Weights of a small mixture-of-experts language model, trained from scratch on English Wikipedia: 20 layers, width 128.
Below are experts of layer 9 (counted from 0) of a mixture-of-experts language model. Rows are named router (the router's row for the expert), gate (a neuron's input weights, with its number), up (a neuron's input weights, with its number), down (a neuron's output weights, with its number) and show model dimensions 0-63. Each number is 128 + 32 x the weight over its row's rms, rounded and kept within 0 to 255.
Before each expert's rows: a language model's description of what the expert responds to. This comes from a sample of Wikipedia text that the model never trained on.

# expert 10
Word-initial stems
router [109 198 152 105 108 154 166  94 115  46 131 128 118 128 144  75 139 128 121  87  98 127  65 141 171  77  76  86 133 142 204 119 127  79 174  96 128 173  87 151  87 186 105  90 155 121 112 177  60 181 108 124 151 159 137 175 112 162 119 118 135 139 134 174]
gate0 [172 212 147 137 149 107 107 172 108  96  70  85 147 157 110  77 137 133 136 116 100  65 171 132 135 152 140 138 108  84 102 152 108 139 197  95 122 141  87 115 126  97 100 113  90 176 208  57  61 121 138  99 110 165 130 100 141 111 126 103 144 136 194 152]
up0 [177  98 133 129 118 175 167 116 150 102 171 137 150  90 144 156 137 148 121 154 125 117  94 182 123  86 103 114 161 172  79  91 165  92 131  87 135 114 107 150  97 167 178 157 200 106 128 138 191 101 152 127 107  95 138 180 139  69 103 152  94  49 116 138]
down0 [163 129 135 135 152 182 179 180  75 118 127 139 118 132  81 106 131 110 144 162  49 140 154  54  55  81 129  72 121 150 141 142  79 158 127 120 157 200  87 128 137  99 184 143 137 111 111  86 116 144  76 126 131 143 148 103 145 107 128 134 131 163 173 195]
gate1 [141 159 151 158 114 139  83 127 132 130  45 103 126 143 116 169  92 150 149  95  86  83  80 214 121 145  97 105  88 146 113 124 160  55 124 168 154 100 116 139 138 126 111 163 116 148 145 162 101 178 157 133 178 131 112 150 124  88 182 113 154 132 155  76]
up1 [131 151 133  67 160 135  71 107 102 147  95  51 127  86 154 182 163 126 181 107 135 140  81  71  95 192 208 126 149 131 129  55 106  67 191 146 129 111  91 145 136 107 130 127  89 131 132  93 169 146 144 144 118 113 114 112  73  45 119 121 141 150 147 113]
down1 [ 48 143 101  86 175 126 127 159 109 110 147 107 133  61 132 107 130 131 123  98  97 185 128 156  96 135 198 123  96 148 102 154 107  80 178  97 170 167 128 121 106 107 154 114 164  96 144 135 109 111 129 154 140 169 172 157  75 131  65 111 158 107 118 118]
gate2 [155 147 109 182 180 122  90 163  94 145 146  98 132 126  88 136 149 143 116  84  75 150 146 139 146 107 126 157 152 143 204  89 152 118  95  62 105 114 136 222 171 143 127 121 126 159  97 130 113 100 162 146 131 171  77  80  99 124 188 120  97 115 154 164]
up2 [179 114 117  76 122 130 157 158  98  74 122 173 149 132 213  86 116 132 141 177 112 166 105 141  79 125 150 112 106  91  85 173  80 131 154  93 105 189  77  97 114 106  91 116 162 108 166 138 128 133 122 117 110 134 148 119 100  83 126 100  79 118 147 169]
down2 [105 156  99 123  47  97 106 141 158  70 136 173 162 144 174 163 143 102 122 159 174 133 109 158 101 116  85  92 140 158 133  95 145 122 109 156 108 149  98 111 172 134 113 150 144 112  93  61 167  18 139 127 129 100 213 157 134 166 193 136 131 150 140  97]
gate3 [143  51 173 102 114 126  96 178 118 144 115 105 135 110 137 119 144 143 115 117 108  75 158  55 137 169 162 125 157 111 131 112  63 121 146 113 132 166 145 134  64  88 115 129 156 131 145  61 130  74  75 119 113  94 124 133 108 115  75 141 188 173  95 139]
up3 [111 131 125 104 188 139 132 126 111 119 162 129  72  95 217 146 113  95 144 128 135 140 123 115 145 139 159 105 147 118 159  76 199 131 198 153 155 106 181 108  99 132 113 117 153  79 186 155  99 117 130 131 171 143 153 163 153 124 146 135 123 100 112  82]
down3 [135 124 126 111 186 140 161 100 159 103 147 139 123  79 111 163 110 112  95 166 100 131 161 109 153  94 155 186 128 159 182 142 130 211 168 111 133  90 129 106 128 128 112 127 120 117  93 149 168 160 141  92 112 126  74 123 152 104 119 154 135 131  93 115]
gate4 [151 152 107 158 162 170  99 108 162 144 101  89 149 160  98 106 161  99 119  70 164  92 155 141 141 186 118 126 140 175 178 121 102  99 151 119 124 129  88 150 114 120  98 191  99 121 117 151 199  95 175 115  86 134 149 198  75 155 110 159  53 123 138 163]
up4 [ 61 119 116 127 157 100 121 125 169 112 189 102 155 138  93 136 134 168 150 145 143 101 161 154 122 162 157 102 112 102 144 115 111 214  99 119 138 125 107 120 116 140 145 143 140  97  69 211  90 143  69 120 130 169 137 129  97 160  37 133 164 154 105 144]
down4 [206 147  89 149 101  96 144 128 161  70 136 110 103  92 116 104 126 148 165 136 141 182 101 206 176 151 124 158 132 105 156 123 111 129 173  54  97 152 134 114 160  84 111 117  96 116  78 150 111 123  62 141 102  77  86 150  74 182 135 160 170 108 163 141]
gate5 [119 170 140 178 174 160 100 131 164 108 102 113 139 100 176 169 128 137 104 114  62 124 162 128 123 218  82 137 107 157 130  94  92 129 134 115 155 128 141 162 130 162  95 130 102 124 158 180 101 102 110  87  73 170 148 109 128  68 116 126 130 125 119 163]
up5 [146 172 128 201  78 144 127 135 132 129  96  88 163 148 163 189 121 169 131 110  95 118 130 160  82 159 139 123 193 131 171  96 152 154 150 119 131 109  90 157 187 135 123 120 101 131 167 154 106  97 160 141  85 110 166  52 158  91  24 143 110 177 144 177]
down5 [127  62 134 110 155 153 122 100 155  60 127 112 100 146 113 147 112 172 144  93 159 110 153 191 118 178 200 157 159 128 103  73 175 159 118 154 145 154 122  94 115 106 152 145 182 137  70 134 146 114 112 100 211 124 128 151 185  82 151 142 118  89 100 109]
gate6 [120 114 181 127  93 120 134 166 156 132  75 133  91 125 149 104 172  85  91 155  97  87 122 162  96 111 126  84 169 192  55  88 157 118 159 130 160 135 116 153  76 151 177 146  69 139 142  99 151 163 172 149 128 142 147 131 142 109 136 101 118 211 133 169]
up6 [104 109 130 185  83 139 176 118  91 166 163  21 140 159 111 153 122 132 157 130 115 137 122 137 134  86 159 141  81 161 100 156 111 182  57 166 104 130 175 142 128 118 102 161 203 142 109 127 104 131 132 138 178  48 135 127 175 135 137 118 169 136 142  87]
down6 [ 66 108 154 111 138 165 150 179 161  85 130  97 130 113 175  92 127 136 136 158 123 167 149 178 182 145 115 106 136 163 165 142 113 189  93 182  65 203  81 115 136 152 112 127 138 166 114 159 144 132 105 134 150 106 139 141 124 163 102 104 111  90 142 156]
gate7 [188 206 149 121 130 127 138 194 134 138 102 162 120 125 135 170 149 143 144 104  84 168 110 106 143 124  90 103 125 133 140 102 105  98 158  97  59 135  91 138 152  50 125 136 170 166 131 143 128  98 135 111 119 121 129 114 179 129 140  99 150 106 127  76]
up7 [ 71 126 152 111 181 141 136 148 141 121 127  91 115 129 121 124 138 111 160  97 152 151 152  94 114  95 113 161 103 158  82  79 127 169  82 101 128 132  96 114 167  76 174 103  92 107 161 117 139 165 208 102 122 151 108 123 117 180 145 115 125 106 123 161]
down7 [110 147 147 122 140 117 153 121 110 135 100  95 117 129 140 117 125 130 138 134 111 129 157  73 174 109 148 149 128 145  99 157 175  87 140 146 160  46 127 143 138  90 113 134 128 202 139 159 118 128  72 160 156 164 126 128  97  96 131  93 132  96  97 174]
gate8 [114  68 168  88 108 158  89 146 151 128 136 135 115 122 223 140 169 145 170 193  95 167 131 167 131  85 189 115  90 118 140 128 144 111 152 150 117 175 105 134 115 103 142 152  55 118 119  98 108  51 104  87 100 110 125  88 166 105  66 122 137 102 130 119]
up8 [114 103 139 143  93  94 143 163  84 145 179 151 116 132 190 102 157 103 166 126  90 168 124 161 147 115 156  55 160 124 135 178 140 151 153 110 140 145 105  96 124 163 132 149 145 131 100 134 100  91 147  92 154 161 121 138 147  80 114 102  91 103 177 154]
down8 [ 31  92  82 144  90 151  71 121 151 185 131 123 116 160  92  81 130 106 135 152 121 126  98 105 181 115 177  69  97 141 135 202 117 123 166  89 166 150 137  98 126 103 134 139 135 130 131  87 222 117 163  79 126 153 113 165  66 125 139 151 146 110 142 125]
gate9 [165 125 130 127 224  76  95 107 163 115 166 137 162 169 159 110 154  82  73 140 126 150 160 119 102 177 115 151 114 140  85 133 106 162 109 125 139 160 162 119 101  89 153  69 128 151 131 151 119 152 121  87 119 128 164  96 150 104 146 134 184 145 137 112]
up9 [ 99  92  86 102 160 105 128 115 157 173 152 163 157 197  64 106 136 126 146 220 127 104 151  64 111 154 121 178  90 159 162 135 104 143 175  99  94 120 123 193  91 136 138 138 151 165 150 135 141 130 117  92 109 182 133 138 127 140 116 133 175 110  97 114]
down9 [131 127  87 169 102  98 169 166 139 170  79 117 110  51  78 162 122 131 139 141 189 133 118 115 153 170  96  95 106 108 153 115 102 177 134 162 122 134 132 130 142 152 136 123 100 120  98  85 167 104  67 106 102 159 175 138 115 183 112 135 123  67 121 128]
gate10 [156 170 164 119 136 105 115 135 134 116 144 105 101  98  79 137 147 130  78 157 188 102 113 158 128 119  81 150 113  96 150 124 126 114  84  64 144 125  94 135 117 119  98 122 119 152 134 114 120 148 184  78 197 181 133 103  85 105 146 178  99 150 125 201]
up10 [117  63  94 103 140 135  61 134 126 168 175  60 110 120 116  90 147 130 107 131  92  87  64 121  93 142 154 118 181 153 157 113  94 111 121 173 159 133 153 188  56  83 156 118 141 114 130 188 172 104  75 142 133 128 164 159 190 129 178 122 158 120 103 158]
down10 [146 128 143 116 220 161 141  67 139 164 122 104 116 154  87  97 144 137 156 147  59 212 145  77  96 110 158  99 113 152 137 132 144 126 160  80 145 177  96 169  79 123 163 111 117 185 106 128 147 202 104 185 180 117  88  74  56 137 175 140 151 121  94  62]
gate11 [165 116 142 135 177 114 159 106  94 108  98 129 130 112  87 130  30 165 110 207 123  98 162 146  88 148 126 139 147 126 152 214 117 118  93 150 104  99 191 130 157 105 106 127 107 138 148  78 203  81 170 128 106  93 171 128  93  73  99 187 152 161 124 129]
up11 [133  92  86 174  90 146 180  89 125  84 131 145  92 107 121 189 143 115 104 197 139  94 114 143 138  83 153 147  44  88  75 216 196 147 114 139  97 143 122 131 196 101 105 122 100 184  95 163 131 151 159  94 122 137  90 120 173 112 129 166 152  99 146 171]
down11 [131 180 125 157  53 132 158 164  95 119 151 107 145  90 126 141 129 201 112 168 161 134 128 179  71 137 146 136 136 103 125 118 142 123 138 120 111  71 105 148 135 161  90 123 105 143 233 162 113 173  90 156 211 128 151 122  82 168 149 126 153 106  60 142]
gate12 [140 148 144 131  78 167 120 123 126 109 104  85 127 112  69 138 134 137 121 124 186 106 133  75 168 111 156 112 141 144 156  63 141 157 134 167 200 127 108 103 100 192  90 161 141 119  82 164 153 168 205 103 173 154 113 110  62 141 186 148 132 157 122  91]
up12 [125  63  98 100 147 110 141 162  84 103 144 150 106 129  73 157 142 112  90 169  95 162 123 197 112 125 175  83 118 113 119 157 107 163  60 123 127 145 191 100 130 116 158 139 143 187 125 181 160 128 116 171  76  25 104  80 132 132 106 184 190 109 152 136]
down12 [134  77 147 105 161  90 116 155  85 126 113  81 114 161 146 216 124  35 155 117 120 146 158  88  78 140 153 184 132 105 141 135 177 117 129 159  72 152 152 146  97 127 115 122 112 195  68 117  89  78 148 161 127 130 143 122 158 122 123 110 177  80 114 135]
gate13 [116 125 122 160  77 118  78  60 146 126 132 123 150  65 177 125 183 171 113 157 121 180  92 113  96  92 173 110 122 150 126 101 114 165  48  71  96 154 135 132 155 129 149 156 114 126  95 134 124 105 107  67  64 178 100 151 103 137  82 140 104 161 134 156]
up13 [103  99 172  86  96  97 130 213 125 135 147 113 112  82 171 132 128 171  62 119  55 135 110  75 117 169 138 138 140 129 182  99 172 149 127 118 159 181 103 129 105 136 184  95  87 119  74 144  29 104 130 163 100 115 115 105 125  91  86 121  97 140 144 153]
down13 [112  72 129  95 195 132 167 156 159  81 140 114 120 195 120 106 127  46 119 163 131  96 164 210  86 157 128 132 154 122 117 109 118 118 127 103 161 164 154 100 110 118 140 106 199 130  94  90 120 107 112 174  96  86 194 136 127 113 128 145 104 175 148 143]
gate14 [ 93 165 147 138 133 125 171 171  95 170 123 148  89 105 126 105 122 130 188 149 105  89 131 154  80 106 142  80 112 188 182 133 168 145 163 125 125  34 130  94 145 139 191 117 125  99 159 126  39  94 157 124 153 101 140 154  90  78  97 135 107 167 157 138]
up14 [114 112  98 185 137 156 155 111 137 142 105 124 117  65  98 170 135  94  93 135  86 137 152 206 150 149 118 163 141 118 128 215 129 150  82 155 124 156 184 148 110 113 109 122 130 110  89 188 147 125 130 167 161 140 161 175  92 158  99 169  86 150 131 121]
down14 [151 140 139 164 114 145 153  73 159 153  77 111 172 156 199 114 137 165 112 110 151 128 144 164 111 102 211 184 105 166  84 164 114 146 100 120  95 122 104 145 125 125 112 139 116 128 124 116 137  97 136 139 114 177 154 126 169 142 187 113  90 151 119  73]
gate15 [ 92 131 146 117 138 111 105 166 118 180  77  87 166 205 161 124 131  67 144  73 127 132 142  92 109 155 136 126  99 106 177 122 111 187 129  80 143 160 126 109  43  59 142 116 155 116 144 139 105 154 157 142 136 113 139 141 103 116  99 121 124 162 132 134]
up15 [152 163 131 105  51 126 108 149 119 107  96 141 150 188 205 146 147  89 150 110 120 153 125 148 164 142  66  50 127 133 131 110 120 193 122 142 129 164 104 141  83 109  96 191 158  98 157  97 142 124 101 120 110  77 148  94 166 161 104 133 108  94 118 165]
down15 [123  83 103 111 139 117 154  74  84  89 130 208 139  84 195 106 119 112 106 120 190 122 131 187 116 137 166 119 142 136 122 118 132  98 132 121 136  90  90 111 152 158 170 169 143  78 150 106 146 130  99 161 122 171 171 154 156 115 174 144 153 198 109 112]
gate16 [142  79  93 103 110 135  99 201  91 133 118 150 127 116 159 160 138 117 119 109  75 109 176 144 164 153 113 183  94 144 140 104 149  78 138 134  83 125 124 131  61 121 123 140 105 120 178 101  60 113 130 120 116 145 199 152 120 143  96 100  92 114 105 148]
up16 [112 106  94 140 161 146 163  70 159 169 158 163  70  93  50 122 149 155 150 189 191  97 116 168 124 135  69 130  85  98  66 140 161 123 154 158 185  70 126 160  62 165  75 127 108 164 143 108 120 195 141 134 140 177 139 157 139 148 177 132 120 134  97  78]
down16 [117 226 144 123  71 125 145 163 132 149 147 171 125 118 203  79 128 131 178 105  98 148 110  85 143 133 107 105 128  75 165 157 139 107 143 137 131 186 124 122 157  42  76 118 131 111  99 164  50 120 152 145 110 126 133 123 139 155 110 125 111 150 123 100]
gate17 [117 165 135 101 198 138 160  98 129 157 104 165 206 177 109 130 108 138 141 206  91 103 137 147 114 148 118 120 111 139 109 167 131 101  88  92 185  89  76 107 156 154 151  61 111 196 108 114 133  71 129 124 160  71 135 163 112 145 136 138 146 101 139  82]
up17 [157 104 124 148 124 100 119 173  97 145  90 111 108 131 130 112 132  62 124 104 157 112 115  45 139 121 125  44  80 113 154  47 153 104 145  63  88 148 123 134 103 143 107 134 167 155 136 141 147 169 123 134 140 161  93 117 144 134 137 115  99 150 131 145]
down17 [134 125 108 179  68 139 109 159 164 129  71  79 108  44 139 169 148 123 164 102 163 125 129 123 119 134 106 134 139 123 128 142 124 114  85 135 170 141 186 173 117 145  89 197 122  82 117 161 112 157 124  69 120  88  52 106 119 118 154 174  66 133 138 149]
gate18 [131 148 156 125  48 153 151  95  82 148 106 196 113 166 189  94 135 111  98 119 153  92 109 109 142 120  97 141 158  97  96 120 130 138 132 118 171 130 152 127 130 109 106 203 133 129 116 143 170 169  32 111 112 107  86 102 155 143 107 113 131 136 161  62]
up18 [152  87 202 131 101 144 155 150  88 139 156 140 133 145 195 114 120 146 115  63  97 170 158 119 135 180  75 150 113 133 137  51 141  84 193 129 152 146  96 109 132 120 137 134 168  77 177 138 110 134 104 162  93 147  96  88 151  79  99 140 126  74 129  88]
down18 [168  92 140 154 133 101 150 130 163  76 135 118 104  73 149 142 129 161 142 129 130 151 128 135 135 172 183 130 132  84 160 133 177  67 112  74  99  89  96  83  95 171 165 146 108 148 179 154 104  91  77 131  92 145 127  83 170 109  95 137 196 163 103  85]
gate19 [157 191 113 118 113 151 178 137 162  72 132 150 208 125  78  96 138 106 156 107 107  96 125 175 143 104 133 141 168  69 156 134 184 135 125  39 150 118 102  76 157 146 142 119 137 129  95 100  92 129 180 122 171  95 146 117 144  86  94 152 138 115 161 103]
up19 [ 60 137 155 114 137 119 108 106 168 114 166  73 183 127 138 106 119 108 211  78 133 103 136 123 169 152 152 118 185 141 129  99 125 147 164  67 125  98 121 115 105  98 152 118 163  68  99 172 131 138 121 160 162  84 158 135 143  70  90 123  84 121 121 156]
down19 [123 125 115 156 181 146 157 217 101 168 147 140 115 128 155 164 106 115  89 130 132 136 118  78 119  99 111 125 145 145  82  82 117 135  76  84 119  95 191 150  88 121 148 162 126 175 114 163 132 142  98 217 137 126 184 169  47 159 101 157 126  87 107 118]
gate20 [ 83 115  61 112 116  72 109 165 109 128  60  84 126 135 130  56  96 117 123 146 128 113 113 147 159  89 145 105 136 118 135  63 151 126 130 104 104  93 128  94 103 164 165 169  91 130  78 138 107 121 125 104 137 117 102 152 147 136 178 105 105 129 122 158]
up20 [120 106 109 131 152 130 142 123  88 122 139 198  94 132 172 115 119 101  78 170 127 126  97 193 121  65  89 130 141 164 102 116 146 163  97 149  81 220 140  93 103 177  98  97 119 161 215 127  82 142  55  65 150 115 112 128 123 194 124 119 138 201 106 128]
down20 [170 113 126 138 137 117  92 132 174 148 153 160 139 151 150 113 142 120 152 175 162 139 110 141 130 126 144 152 101 119  56 145  94 186  87 157  96 112 122 120 114 109 205 106 130  74 219 104  84  94 180  99  89 107  94 165 159 145 154 102 146 147 120 135]
gate21 [176  97 144 159 117  94 215 153  68 176  95 106 133 161  92 104 155  95 122 158 126 164 140 140  95  51 142 113  69 161 140 168 121 136  83 137 150 188 191  98 141 170 138 119 125 147 111  95 125 118 130  61  82 149 121 141 177 131 182 128 175 121 173 163]
up21 [117 140 111  65 114 139  53 126 109 101 188 106 115 104 133 214 106 107 120 106 116 117 150 188 114 137 133 187 118  86  87 111 114 138  98 124 136 118 144 162 118 117  82 141 156 121  90 153 112 159 130  92  81 141 145 123 165 108 108 218  83 132 118  93]
down21 [105 147 105 101 146 104 120  96 124 166 131  89 117 126 136  92 126  90 128 117 116  84  97 146 177 173 131 202 125 157 217 181 106 188  76 166 102  97 140 149 101 161  90 124 112  91  33 126 115 127 164 148 129 112 111 131 162 157 130 151  93 104 213 130]
gate22 [132 109 158 175 126 133 120 127 126 108  67 113 120 131  92 141 140 193 170  91  75 122  97 113  91 186 142  91  96 117 170  40 140  77 151 147 127 157 145 168 144 166 124 121  44 151 156 130  98 148 167 121 105 157 120 199 119 142 168  98 118 183 140 109]
up22 [148 158 167 176 144 165  83 180  97 151  79 125 146 149  95  68  98 114 116 116 101 103 114 140 135 118  82  51 142 140 135  90 159  46 162 140 138  84  49 131 162 134  98 145  88 153 128 167 124 160 128 108 152 158 104 122 183 140 134  97 105 142 157 144]
down22 [144 165 128  76 141 155 100 143 153 106 124 118 118 181 164 102 139 137 170 143 115 138 120 158 162  58 168 179 157  66 102 141 143 145  97 173 144 116 142 145 120  74  87 167 144 148 133 100 200 162  59  56 158 103  99  87 128 107 159  76 142  87 114 126]
gate23 [132 141 184  77 123 196 205 135 120 170 114  94 145 115 132 151 185 162 130 165 115 142 105  96 110 106 139 131 131  71  92  78 125 127  94 145 142 150 129 122 185 155 166  71 131  68 192 154  95  96 114 127 104 132 123 103 104  67 113 103  77 131  92 123]
up23 [129 103 122 110  72 128  80 108 156 159 159 116 147 166 144  55  81 163 182 131  99 181 118 188 150  84 120 125 129 142  88 137 131  75 159 138  79 118 137 107 115 162 147  79 164 158 164 103  86 145  96 163  93 102  77 103 134  77 210  94 111 102 112  83]
down23 [143  87 141 133 102 105  99  75 141  99 110 156 111 191  85 179 124 138 140 138 113 156 146 175  95 112 153  99 115 136 182 121 166  64 164  69  83 174 117 144 132 172 112 102 138 179 168 177 144 115 126  92 156 130  93  81 124 118  36 143 126 152  95  97]
gate24 [ 55 117 121 171 152 161 138  66 159 118  85  90 201 179 123 146 160 106 160 118 172 112 125 189 111 167 110 153  95 129 157 108 180 136 138 153 120  90  98 129 114  82 109  92  57 107 123 122 172 132 134 162  76 120 107 149 112 151 150 104 110 115  90  88]
up24 [ 99  79 110 213 103 120 167 125 168 100  72 143 125 102 103 133 151 132 104  90 186  85 145 155  90 167 142 119 117 124 186 131 148 142 169 131 139 116 148  94 125 167  84 119 117 108 134 176 223 116 168 131 102 181 105 184 129 191 149 200  63 140 117 144]
down24 [ 83 124  82 132  91 122 159 203 124  90 135  91  98  89 133 111 130 135 168 125 128 130 105 172 116 215 109 163 134 123 115 133 118  89 146 112 140 106 132 144 130  80  60 119  43 134  85 167 183 131  84 159 181 139 177 165  83  95 155 110 199 120 147 121]
gate25 [120 112 141 164  79 107 114 114 187 161 112 169 123 145 143 156  81 157 130 142  94 153 131  97 127 163 106  77 156 116 194 127 132 129 209 154 134 147 126 124 158  91  92 101 149 150 148 172 165 106 125 120  67 149 119 141 178 126 103 156 142 121 145 110]
up25 [146 136 144  62 188 131 120 129  78 116 124  71 121 122 108  94 143  97 130 156 121  96 107 103 107 145 157 180 122 127  81 133  99 115  79 104 136 110 120  88 153 142 144 135  77 112 109 100  47 151 153 146 187 128 120 104  99 139 124  97 192 134 131 124]
down25 [ 87 199 116 184  46 159 157 133 115 163 140 108 136 116 147 113 146 126 171 143 122 139  41 101 181 100 107 123 129 151 133 147 117 173 103  70 142  85 148 164 191 135  79 154  77 101 140 167 118 149 134 195 167 113 128 164  54 135 130 145 135  74 115 135]
gate26 [106 139 130 151 106 148 140  82  79 149 156 156 158 150 176  86 127  69 139 175 153 140  70 209  82  73 127 118 137 121 116 153 117 156  70 184 156 127 148  95 120  60 153 142 121 173 108 117 116 132  88 125 178 137 184 131 112 194 173 130 162 110 118  95]
up26 [ 99 168 149 126  74 131 117 104  96  80 163 165  78  83 110 108 112  84  97 131 147 159 119 163  94 108 120  73 144 104 140  66 104 112 143 151 169 161 139 141 129 169 149 149 123 180 119 185  85 135 129  66 173 153 133 147 115 155 124 130 108 124 135 149]
down26 [ 90 136 166  70 117 124  80  80 128 202 105  97 137 138 120 110 138 110 168 134 100  99  67 129 105 146 122 187 129 153 186 150 150 204  85 118 108  45 122 136  82 106  61 128  96 124 151 127 142 145 172 125 107 167 148 147 176 202 197 107 102 114 143 154]
gate27 [155 147  96 134 189 153 161  87  96 141  92 184 145 121 112 132  98 148 110 170 164 108 152 185 134 161  99 136 136  99 116 146 145  76 114 129  95 104  98 157  99 128 148 151 135 179 100 180  93 131 134 132 104 119 136  60 165 112 146 125 193 123 100  39]
up27 [183 126  74 127 126 122 169 175  62 120 144 121  82 238 114 119 128 143 127 150  87 122  95 109 121 162 114  88 116  92 125 146 111 111 184 119  78 151 146 126 136  90  74  78 183 179 151 175 170 140 122 119 152 157 148 172 114 105 121 127 115 127 133 160]
down27 [109 139 117 161 102 171 137 135 145 129  85 113 128  71 121  79 128 107 118 136 126 165 163 101 127 162 155 133 114 154 162 116 100 199 129  83 162 148 108 163 122 175 125 192 129  84 152 117 116  92 158  69  98 164 139 139  98 103 183 152 132 172 105 142]
gate28 [102 118 120  72 221 120 120  89 146 158 149 128 116 154  75 142 123 120 148 108 108 141 120 136  99 148 135 170  70 123 111  64  91 123  86 136 159 134 184 153 142 140 114 132 156 146  92 140 107 190  74 166 150 148  81 125  58 167  98 156 126 124 124 109]
up28 [ 76 139 158 134 169 154 134 114 139 160 112  96 127 118 104 127 147 163 163  64 129 132 167 120 105 145  87 145 111 172 186  91  86 158 139  96  94 114 153 143  82 153 146 136  87 116  78 194  40 159  94 154 126 178 122  78  74 149 130 124 141 140 133 164]
down28 [152 127 179 110 102 104  78 158 119 171 118  85 119 186 100 127 130 119 135 116 131  86 160  79 106 181 115 154 119  99 110 147 148 111 103 187  82 141 131 111 133 136  87  91 145 141  92 122  29 139 138 146 105 117  45  94 182 161  94 134 147 133 110 137]
gate29 [160 160 135 121 134  98 149  44 114 121  98 105 138 146 163 150 151 124 153 186 120 122 171 117  84 148 148 131 107 105 128 175 149 164 139 138 112 115 207 169 169 107 116 104 159 166 150 155 144  93 103 159  86  98 137  26 135  94 105 179 133 164  94  74]
up29 [107 169 120  95  87 141 189  76  93 109  70  79 156 120 160 129 126  67 166  86 191 101 165 106 130 148 163 150 131 116 129 146 152 138 133  97 105  65 205 186 121 119 100  78 148 178 132 166 141 120 145 149 112  93 113 101 135 133 195 102 113 153  88  98]
down29 [124 111 150 155 130 155 159 132 129  95 151 111 114 107 133 201 121  99 144 137 129  83 108 163  74 199 130 154 142  49 105 132 121 115 162 122 148 121  88  70 139 130 172  71 179 134  66 101 151 117 153 210 121  90 125 139 141  93 197 145 170 101  73 135]
gate30 [100 116 152 119 128 110 118  77 150 120  88  89 126 105  88 137  92 121 104  84  79 141 195 124 143 158 145 117 108  89 206 128 170 155 101 158 126 158 120 117 117 138 124  72 193 142 108 160 117 101 212 131 177 164  83 149 131 129 126  74 128 126 148 169]
up30 [176 133 177 106  98 154 157  86 117 160  76 183 119  94 191 139 111 197 142 119 160 168 121  47 127 128 134 123 110 190 114 102 131  73 132 148 139 158 155 128 153 150 108 117 118 187 102 186 177  82 147 102  86 149 141  93 156 106 149 191 205  92 164 116]
down30 [ 81 114 137 111 122 179 102  79 162 116 175 119 159 131  91 138 128 110 111 149 136 141 189 151 124 147 164 105 142 112 145 105 113 160 175 221  41 180 115 129 137  91 149 162 114  91 164  41 143  92 143 100  54 121 172  62 228 137  92 120 152 160 156 116]
gate31 [ 67 142 142 115 138 154 187 227 174 110 152 118 117 158 106  52  97 102 154 123 159 159 153 147 156 156 117  96 139  96 103 110 149 151 128  98 125  52 126 111 156 102 104 181 131  81 123 173 155 170 128 103 172 115 145 136 122  78 163 108 112  90  75 106]
up31 [191  65  99 134 154 142 134  85 117 150  86 107 102 153 134 112 113 138 108 160 151 107  87  97 160 168 144 111 130 119 148 128 152 135 136  99 160 154 157 139 127  77 136 101 120 170 169 153 160 116 117 149 113 126  71 165  89 177 155 122 152 143 128 179]
down31 [110 112 134  78 134 137 168  72 171 100 111 134 155 158 142  54 138  99 155 136  93 168 138 147 127  94 134 135  94 128  91 106 129 143 129 110 104 171 123 151 178 124 152 114 122 160  26 146 148  84 147 168 110 111 102 120 139  76 133 190 180 182 191 132]
gate32 [ 81 107 110 154 145 109 230 126  97 109  86 162 175 171  58 147 155 137 105 196 131  93 166 118 142 105 168 124 111  98 115 165 177 126  91  96 121  75 166 113 139 156 132 159 170  40 126 126 124 134 144 124 155  83 137 182 116 128 114  97  93  78 101 114]
up32 [156 136 151 165 142 189 146 120 167 137 114 154 136 129 133 130 146  77 145  91 127  76 102 134 153 209 137  89 121 180 141 113  74 117 178 129 127 156  98 151 138 179 117  83  51 161 189 161 147 117 139  92  76 190 123 118 124 128 155 107 101 117 138 128]
down32 [159 153  94 144  93 135 162  76  65 137  83 143 183 171 126 119 142 163 166 128 133 123 116 150 174 110  89 140 136 171 196 111 133 110  91 154  86 136 135 132 140 152  96 120 101 131 112  92  92 121 108 163 113 108 134 131  93 187  81 157 135 141 176 187]
gate33 [ 87 154 149 106 163 140 124 129 184 130 173 113 169 170 156 193 138 138 176 117  82 170  86 151  78  71 115 133 130 137  95 120 121 153 130  84 124 146  92  93 182 143 135 165 136 160 106 107 105 157  81  98 106 106  95  73 157  91 157 147 118 168 146 147]
up33 [104 131 113 140 179 123 108  93 130 140 118  88 117 133 126 167 194 116 134 114 143 198 142 124 118 137 111 102  84 151 131 106 152 166  95 141 156 103 135 182 151 159 121 121 113 122  10 164  97  87 110 136 111 122 126  89 148 141 155 145 114 120 139 117]
down33 [162 205 166 118 203 146 128 117 151 192 138 209 127 104  86 156 131 127 127 136 110  74 124 182 123 117  83 163 122  68  91 120 116 161  94 137 152 187 116 144  88 151 103 131 115 187  58 106 140  75 151 162  96 129  92 130  76 112  94 155  48  85  97 143]
gate34 [137 135 123  97 162 152  81 125 167  65 147 105 134 131 134 165 104 124 145 119 118 188 168 139 116 222  97 111 187 169 114 134 122 129 130 120 142  68 106 117  89 122 136 143 174 121 174 144 111  89 113 116  97 152 127 138  88 121 158 154 137 131 103 126]
up34 [100 122 173 125  38  79 195 125 160 107  89 107 132 153 175 159 108 127 131 104 140 138 112 109 121 132 119 124  91 110  99  94 137 129 134  97 125 154 143 144  80 131  98 180 112 111 104 130 105 190 100 121 132 105 105 144 158 111 132 118  94 153 143  92]
down34 [163 146 156 124 126 129  82 137 100  71 153 144 135  89 129 143 129 167 193 139 141 144 154 180  84  77  90 113 151 167 145 162  94  63 156 146  69 155 123 102 153 168 175  86 104  92  85 132 137 154 152 139 120 128 129 120 114  89  99 123 133 114 156 140]
gate35 [117 126 156 111 155 132 117 101 169 161 118  93 177 136 143 169 147 136 140 137 124 140 109 151 167 140 164 153 130 144 112 113 170 138  66 118 176  90 127 124 130 122 124  93 137  54 140 180 184  79 136 146 177  98 136 143 123 145 174 149 184 196 104 153]
up35 [107 181 130 134  56 182  90  77 149 117 132 125 152 122 201 167  98 195 132  86 188 111  69 154 128 149 139 163 145 180  91  85 134  89 134 147 161 129  98 110 146  65 107 118 107 165 172 172 146  91 170 138 136 124 172 146 148 120 116 100 135 183 133 151]
down35 [140 166 104 162  74 104  97 107  55 102 159 170 104 125 163 176 105 181 137 114 153 166 153 137 198 147  89  71 119 120 146 124  83  67 152  34 118 109 118 102  91 146 125 120 139  99 196 113 123  93  71 165 165 126 129 205 177 139 154 125  80 145 136 135]